Experts of a small language model: 64 SwiGLU neurons an expert.
Below are experts of layer 5 (counted from 0) of a mixture-of-experts language model. Rows are named router (the router's row for the expert), gate (a neuron's input weights, with its number), up (a neuron's input weights, with its number) and show model dimensions 0-191. Each number is 128 + 32 x the weight over its row's rms, rounded and kept within 0 to 255. Numbers have three digits each.
Before each expert's rows: "comes after" lists some tokens at least twice as common just before its tokens as in all text. This comes from a sample of Wikipedia text that the model never trained on. Tokens count by the router's weight.

# expert 12
comes after: " the", " a", " his", " two", " first", "'s"
router:097082140114135109108146079152199171117160105126137137140133192134077122130155150079164189100166091126118130047131144121141142074123135137074112117095064127104165169155080098133120135120140124145138151154108152190109101102108125088210095139103152078100176128112142170150127097111184134160049164122128165145164113160098135117171118089137159127078131150152079084132176095152102145149102107159118127125174137092109084139091065112131146101187083064107117099154114120122134110192145203143167096114114096091200099083153064143106122130117108144164141127068096104119100085152113121066
gate0:131149165160070138091130093122096078135130134137137111106209146125116146164116108147135155132079148046114100160160138141092137077180096188097127082147171179045095157095123122066144162140121137069173171150195157125110086147154167115124178179077136142126173138087126093199106138129055152127157177192071145117168134111115111146130141158127125112132094145186115158145159157116093108092136136125161115105105097124119067135158106161131148115118084166150139206168156163061126108151140117133126154104140120167142105128080138159177128146174125124088169073143139106174156135170115087167
up0:174163073136180116180112154092128185171164137143132134181068087126157116087133099123104091124152061157096179106114120162128112159109133130148159163137134078211140132124137144194149097159077110209145144085102108098151183125140121186151076072165137109128125106153123121101139122131170063115174058088142102164112158160105168129118080041123118109103159139114134082078110088138133195118182125113097105116119098129147196095117138117134128100145183098129132064070101086180134096084158121170141126136115138106101134114183119095092128135105139150146107197131141142114156165130103148132
gate1:157098194143067153074121102151160170126165123147105121126137098129108122148146177114146096133115136148140084101127107134186211173152161144115159124227150070100055146159158118076085137157110143154105112163114108105086153111116084130151131107142172064188127167057139095153143141104175148163113137091161150097095167157138166108133129126086186108111164144094147122116212089129182124122156129202071121087086108149136158108092158156119158132128096118070068118136097053120174147180093132150099147119113126167155147072113139148122151086173113135082136141115143101106151118099114158119
up1:138178136112164133162117158132128149104124105090107059149094137163124103106079092122159145086155096102174125136122125078139132142112197084153148166142057192144178062153151163148083152146143064129107138102122107176183166155195119159125138092139132138085097092123131139142144131126119074109134141157117106154146128053135128134130111143179131071144165146178134192180055161134138145122113163137104092211152235123160065081126112112155134085172147120150101186109157160153124147107062114125138118105102172120137132069195119115093153127131120070181111116129130094102109125131133132149

# expert 119
comes after: "\n", "\n ", " ", " Title", " Year", " (Japanese"
router:075170121188097090100150150107088122109138148127098161071092119154171128146133108119096183155149062170163143108078106102107094128137110062112182132158132136155085094126164176068177179214084155109106085120121190161171110159147163165132154103072054127145159175163095157084179085094071115076153090148111122090103103114097144143134118134133133154137050148100101154177114140135144095113158173113152121104132086105102093181149154160113104131161107135088110100153122112083097058126121130194154092110186139137142144124106125119116165141081125130075144115132085107128101120086119155164
gate0:093117047165121104134128112160073185131091141094145140134120125155177142142129081185183152102145116085135106148082139142124113109028163097090084120103157124152178090083130144179133136091152155099126097150147139151130120138128137114122079054096134106148134193143115099099092159059090214146088168145119165098135126096167124144135133136099154110098163102145212157146116143166039165181086103099107065080154144180169129174107119124105168115108101076140152117173128113107143134103141188146140120087090164096142144112143112164153098086105147111109069146108121107114120134059142130125
up0:147165126127095058142123086153147180088099136119170159198148159125047086167158091141156154137121115138126105123147128142167079112126137105132130163160108154107178190141143170195142192134107212142111168103168104174187095104082167117135102077103133123118129119137115127068092124107147165107149109105132152140181116152167111143077068101147092148123133061184123148092136138159139111149140137122111080134135147175156107149109144157122180122137137089156132138171100106086122109108106133126143133119075145088058105117112126189095213127102136117062149090093158068130157092065063159134
gate1:141117161145105090066130100249146098112195118193053123185093156142160190153093135103117113188138151106109148180143131156147112118105111139104197091146173132121106089128130102149148083128132131152174150112099081142183128122070136109128112093106119142108109142120088090094152142066081117141118140153090144140115127163174181072123140155078054130095129139120151084087150093119106099153157099116083137156191130074120089190137085177072153154166150153165153146141086112146136121122177105092127090147123100153150134149151067124113124067107125084110146089088144168129134100148097122108
up1:109142129100102107075158164158121167082161087133085148180113103132181178103139134129074095114135137160139169158124042137109112149080091140129169126176142169106131119046112075175119144186137165148190127065105095106149123065111134118144090114147125080126079116112095100097147165102112131120125140095114140151082161132192204101132153126115116111098106157149153139098118108144122137142149172096103146176137121072118120172148123211060193120132110100170124170143145111139172116073147133108091119098082112175185156081165049149102133134114137103123213110121146144124077141140095117128

# expert 7
comes after: "\n", " ", " Team", " Score", " Goals", " Player"
router:124165119151093144078166079107095119130156129133066156086095116165148130147104153150135089110153029139132140066108110091120138124125096099123136117100129117075084086171145193077180204159142157088113068094171080150155093168107172093106087103144149127130157169135111126075174127099082104095165143132093141104115080117116140098152169125126107068166108141084104155130096102092168116100159143092107158070157157152109138098114107177090116083191148073113164175143117142113142116146110098160151154112139167095078160152164161103071189118065155134145084114150159183084109117109092121138
gate0:113117106120169145119127129140189103108123137059122169107117097127127144116142091182165074086129155161049067166084128190199093149068114130137150155090148132150122165123139191092143200096079144104153147171114153117128176061084078158111125079119105193150158133136060148095170108084106106137144113169132138091086108130121121111129097139133061116145124163128097120077112113154114150121101150108126110063055167132156147164208158148113147119115118188113120182156135188135175153149109119087099156140094123137143167065153172103126062090131124132124134099155118125101120133171096099148
up0:159106110136158147107091155145137138109152160193118113134166126154164157111088095150120099094135224108111103110106111162112069083117158131146111127151110169110121181149167120067129073124126110105152085164100094088106096075138166142072080076125128117210065117157174170133103102147154122169158119134145138128087146133142091082167189083127107124107111090132169139135205136098170133152146126102111149152132127204160137101158115099170089094105085083185114111037177136167129190181179124103141084148096137131115161126164114120193090134117154072141129121116127071117136090127115133096
gate1:101159132148121080165123163094097099131159164160082154144094119190154157100132137114141085165161131108143135136107223114084156119096154158123151159199130093126086083043055195118167156099175142155142136084155102157109106145126112179104137152128154113151140148140085181069102090128161189161173117101135092205143109160148158142042120161172118108121198117176102083080132164128133120091074183103127099142131125065104140065124110161126121104133138163129116139163144114146131157159152086117134135139142186131122102130104154146136125199142141108058161161098100120115152123139091135150
up1:131046125127182068115192141083092143102126147117058138170150153119174122144131134068143114127192114054175203144184156141110148108119146112123117115136158137120080133125121145156133164171111161097158100144190148119147126153128124134138134169097185150121110111151066172117108085143117140106121059131144144143130120144071067110133128126168174139149154086128090089090151116118114144086099160089143088141090095118092123179142129161110105107081149126157104148176169069127103119150089066135110150168130114145166130125140055115158135171132063091067167104110126073161219101140091169135

# expert 56
comes after: " the", " a", " The", "The", " north", " south"
router:084107161108163148123154098148159152145130094129084076141161144106122127158097107086123124117081121177105124067177164161113128093090178173074157105133143135078127197106045104110163163104185134167122174181085148165097082091128119115149113124104107104099143138111158125161156088075124182158094164082105138103126158177118143084126105097119160151059153191123139084149148143167078105149088111122134124089118121099103120078107064095175093140130112076157101122174184080128088106137113189129161135100126057163122161085121153080142101138099143140120122119071101159111071078151112130078
gate0:122144118123072089157121107122121185130163129131124180118138171146180165175131117116083101151085179140065104095160112043127136092092171131192171151139149118158131144117193147159130119112135166145142123109221086181115116114143197080099177140094105113137059161117136119131173123166189088140097120135084141159139150109148128173154111179142082127132091136146075163142102104075146050190143136161122127139156133066122167120151096093107121080154062085109098144145122155115108127143178114204120117041138139124094141125134118145135087132127095139106122152111185114147169101122181131112
up0:162126143130152144098145121163116165136120094120240113149156158146134151126133052096138124183126050109159144094107140055148100070150100131165098121120117177171160125143132148075148140111121151060172163136146082170204085077070103077156141118128146084128111177174143117106141089162174108078094173141133118124129153162129139136108174098122124126100206103101087112147116089148149176092122113121104136174159095080147126142155076158131101130143133112093172118129113190107122094089136154131092062208107095097091135149133136103173162137080159112107178123097091134116150106122084086139
gate1:137143158154133139145161152069114152087120145080128109182097103156148127119152095155086097175124184120132099117097120135165180089111137086087121152146122111213137170109111099125171139141127133077135105140123152111171076129136104109126166145130151193116102136112152156122157060134107100145185113139099128070154150133122127094137164054170106093105105155139147175144116154078150069091148155130113227163095161123136161151125163058079160103101124127138117194133095138132180138119153095171182176154094140054122121144154195122084087127206137102202144136152114144151141171074144124092
up1:188121169078188127137148184070182141104148118032201118183108127158120112169159151121136111111089160134127113106116162152074226100095126128092152143125164106125110168087084129152126081153149095146102047106150189106115145137127097104124120159184085133166119103127142163093119176131095123111140123129103180117149184182105094185200096140162188108152098079127180159104155090154143104096128145144180154163096114112132141090115167133157110120110117078142136158109158134087111143104157110105147133135163164184121124147162149105098118066141104111191122103148075124152122098093111134088

# expert 41
comes after: " L", " l", " D", "L", " S", " B"
router:088098119204147117147176082113117078105121093147169116148102164133074152139153121126135164101116093190072072077118106164155195164085028158141087095141141158093085125131149132152080082133166143166074105145101123122123158107137159123129098090115117128132050182104185158143106132145116126083062130138146088104108145141127168135158115123085141104109148037112117105109146078059104170125122097142098146123155213092124110147100111115107194083038107077139141166140133116094148154133171155089114163174136155118103118106157162169118120123117120125134122115087090137133124113161151156104
gate0:087092118124122111150152190125199104098107109134147106133114102132111159174054113110135107107062166145089120069190152100118079140136152125090113119098170194097133114142102148104127110161110111091052149098139126110105145147118130150150155160078093153125118062074116125114128128129074073113138116172101118130126137152185178161101092098085168121136101075103052121188132120112153058118134134161118113159127117121088116100136173131076129188094205197104090165169110099201073077075106101110156161125113136104151127146163100135130137139118168171137163162136120095153075138107170124087
up0:130127140167125101140191176142157128126096108061111120099106152107096132092139080076123124120112146154136127196155096151154116117061095142077061107056136102111106138155074180132111098122108090158127090105103134114138127161099104161146154161143140158130039143094107091113157165163100086172136057135120144107106175082110193178103107144152145164189053114073136166148202133156109119128086114179105158127145121178097101118108147102133124177123177154109138131133116143205077118127103143127173203140158149053162116129108134135088136089145114190116161112103166154084122107128130117101
gate1:157146098075119103110141090143113174109180103120114135087142088074084138101091162134152124127131180119156148116124178136100117183145104102159095138089103105128168129171141124168100084074138083082129133116089103067150073130143124130156092119121140095156138159081165120170130182166107174123130127122129168122098163072083111147125043125093132070041128161097145111124096152124109186152179071202078117145139122107150048138079119147102160107110128119121166131151085187085105108147117098136062110136155078116197093117123174164086186097153152115138107159148097159108114123072145146098
up1:157118183122079129154103145190165150110114148140128135200092116155061099145202123110099159186077085159130159129118091130091135076138132181126146148136100150076102167080150143147083157183146134169141080104117078162125128121117184129106122153089127150180146051126118119134147145117125131119163104065155132157133082149127096107168136040139142092138109130124084187131151071145140123122097146081119105124118151082112173177124114127154128168134090139098138082093179104182138119146137133115090130117143074134082060073122091074170106109075119086131066160091108145135073151183126083108

# expert 4
comes after: " the", " of", " in", " The", " a", " for"
router:146162134127119123170119106117132126085177103169150109098086120144070138146123146127114104094072149097125102086155137156128146118139153142078146117089109093102063185115076097105182112105121147123099143169153098145088088068118128111136140172134122152045183108098105109146145049073099175166094109123082166075147146179130165143162088059135162120081124165192156128086206153115102124137060139131125161129143106086079087077083107133150120117158077074148137173186152089134149154105149178130149144089127129105131108097114121136170092111078097189116107125090102117142085109159078135084
gate0:120134138149111164120166158085070096160147117100139109154151060115068135169130155142115125118177202055176174194088087111109133104055107051134116133120167142106133136114087113127122100112051163078147097132132081174082157133089107126151100122143127095141071151121159083136121127179156104113130109213161087135131119131158174085044113087161092084113126110153215070116124142099122119104121162147139115092118159125107114142146133147210132134110143143099111135108140145094157128156170165185145051166147079144099100132142095131138125138156184150091154150123133119107133124131166155091
up0:141115218106147070151149119142185124141085129107156104151131174138127144095118106112145098134110060121092165098152133130154150124168155096178184134108090128108162154131113114164113135102171116128111114132116134096168089089111120186163168123152173163127177107122052182101134098182072089145168144072144113074076164137159097140163146175089128095090103138183060124165146108160124125126095125140085188171143091119156120122167122082095141127105155146113130117115075134217181142087099108129116218077078114133077160142110193110106086142120166177141109099154159139113110157155120150148
gate1:111144139119117157081133118138094116143144202168101091098143114070111186132118144115161145187113158149065166165130121181172148116173158087097161135123145118088117070170128119086098122153191095115126114082116204151194147077121048133130143150124213077136145223125093146077166071053119117121146149120107149099134118147126136128091066111156133069110095091141152080133128157101116130130104115112110136141134081060091165124156130079131104139119125167156165106127130144133127150153125137108125096125024118115066116152158086163119151145110104100137167136127132120103202148123133143152
up1:151085130090150091091081117137180066092160151119140134110164155142121115125126121131128106140071141108094133132085186117148144156133085135127068065092048088065147097121102120083085134087149130116098103085106073079157132065073094107077176154144151091180160098123131101168157143109164158121130147087114165170110119125136122135105162100182142109108129115123108164158145103101134065083078169160137079176152073100117144144110131101136080114146101125079133051078166181120066097138197155103092104090115131132102116160167100148099118161066136132083162131137074101157124157128138159172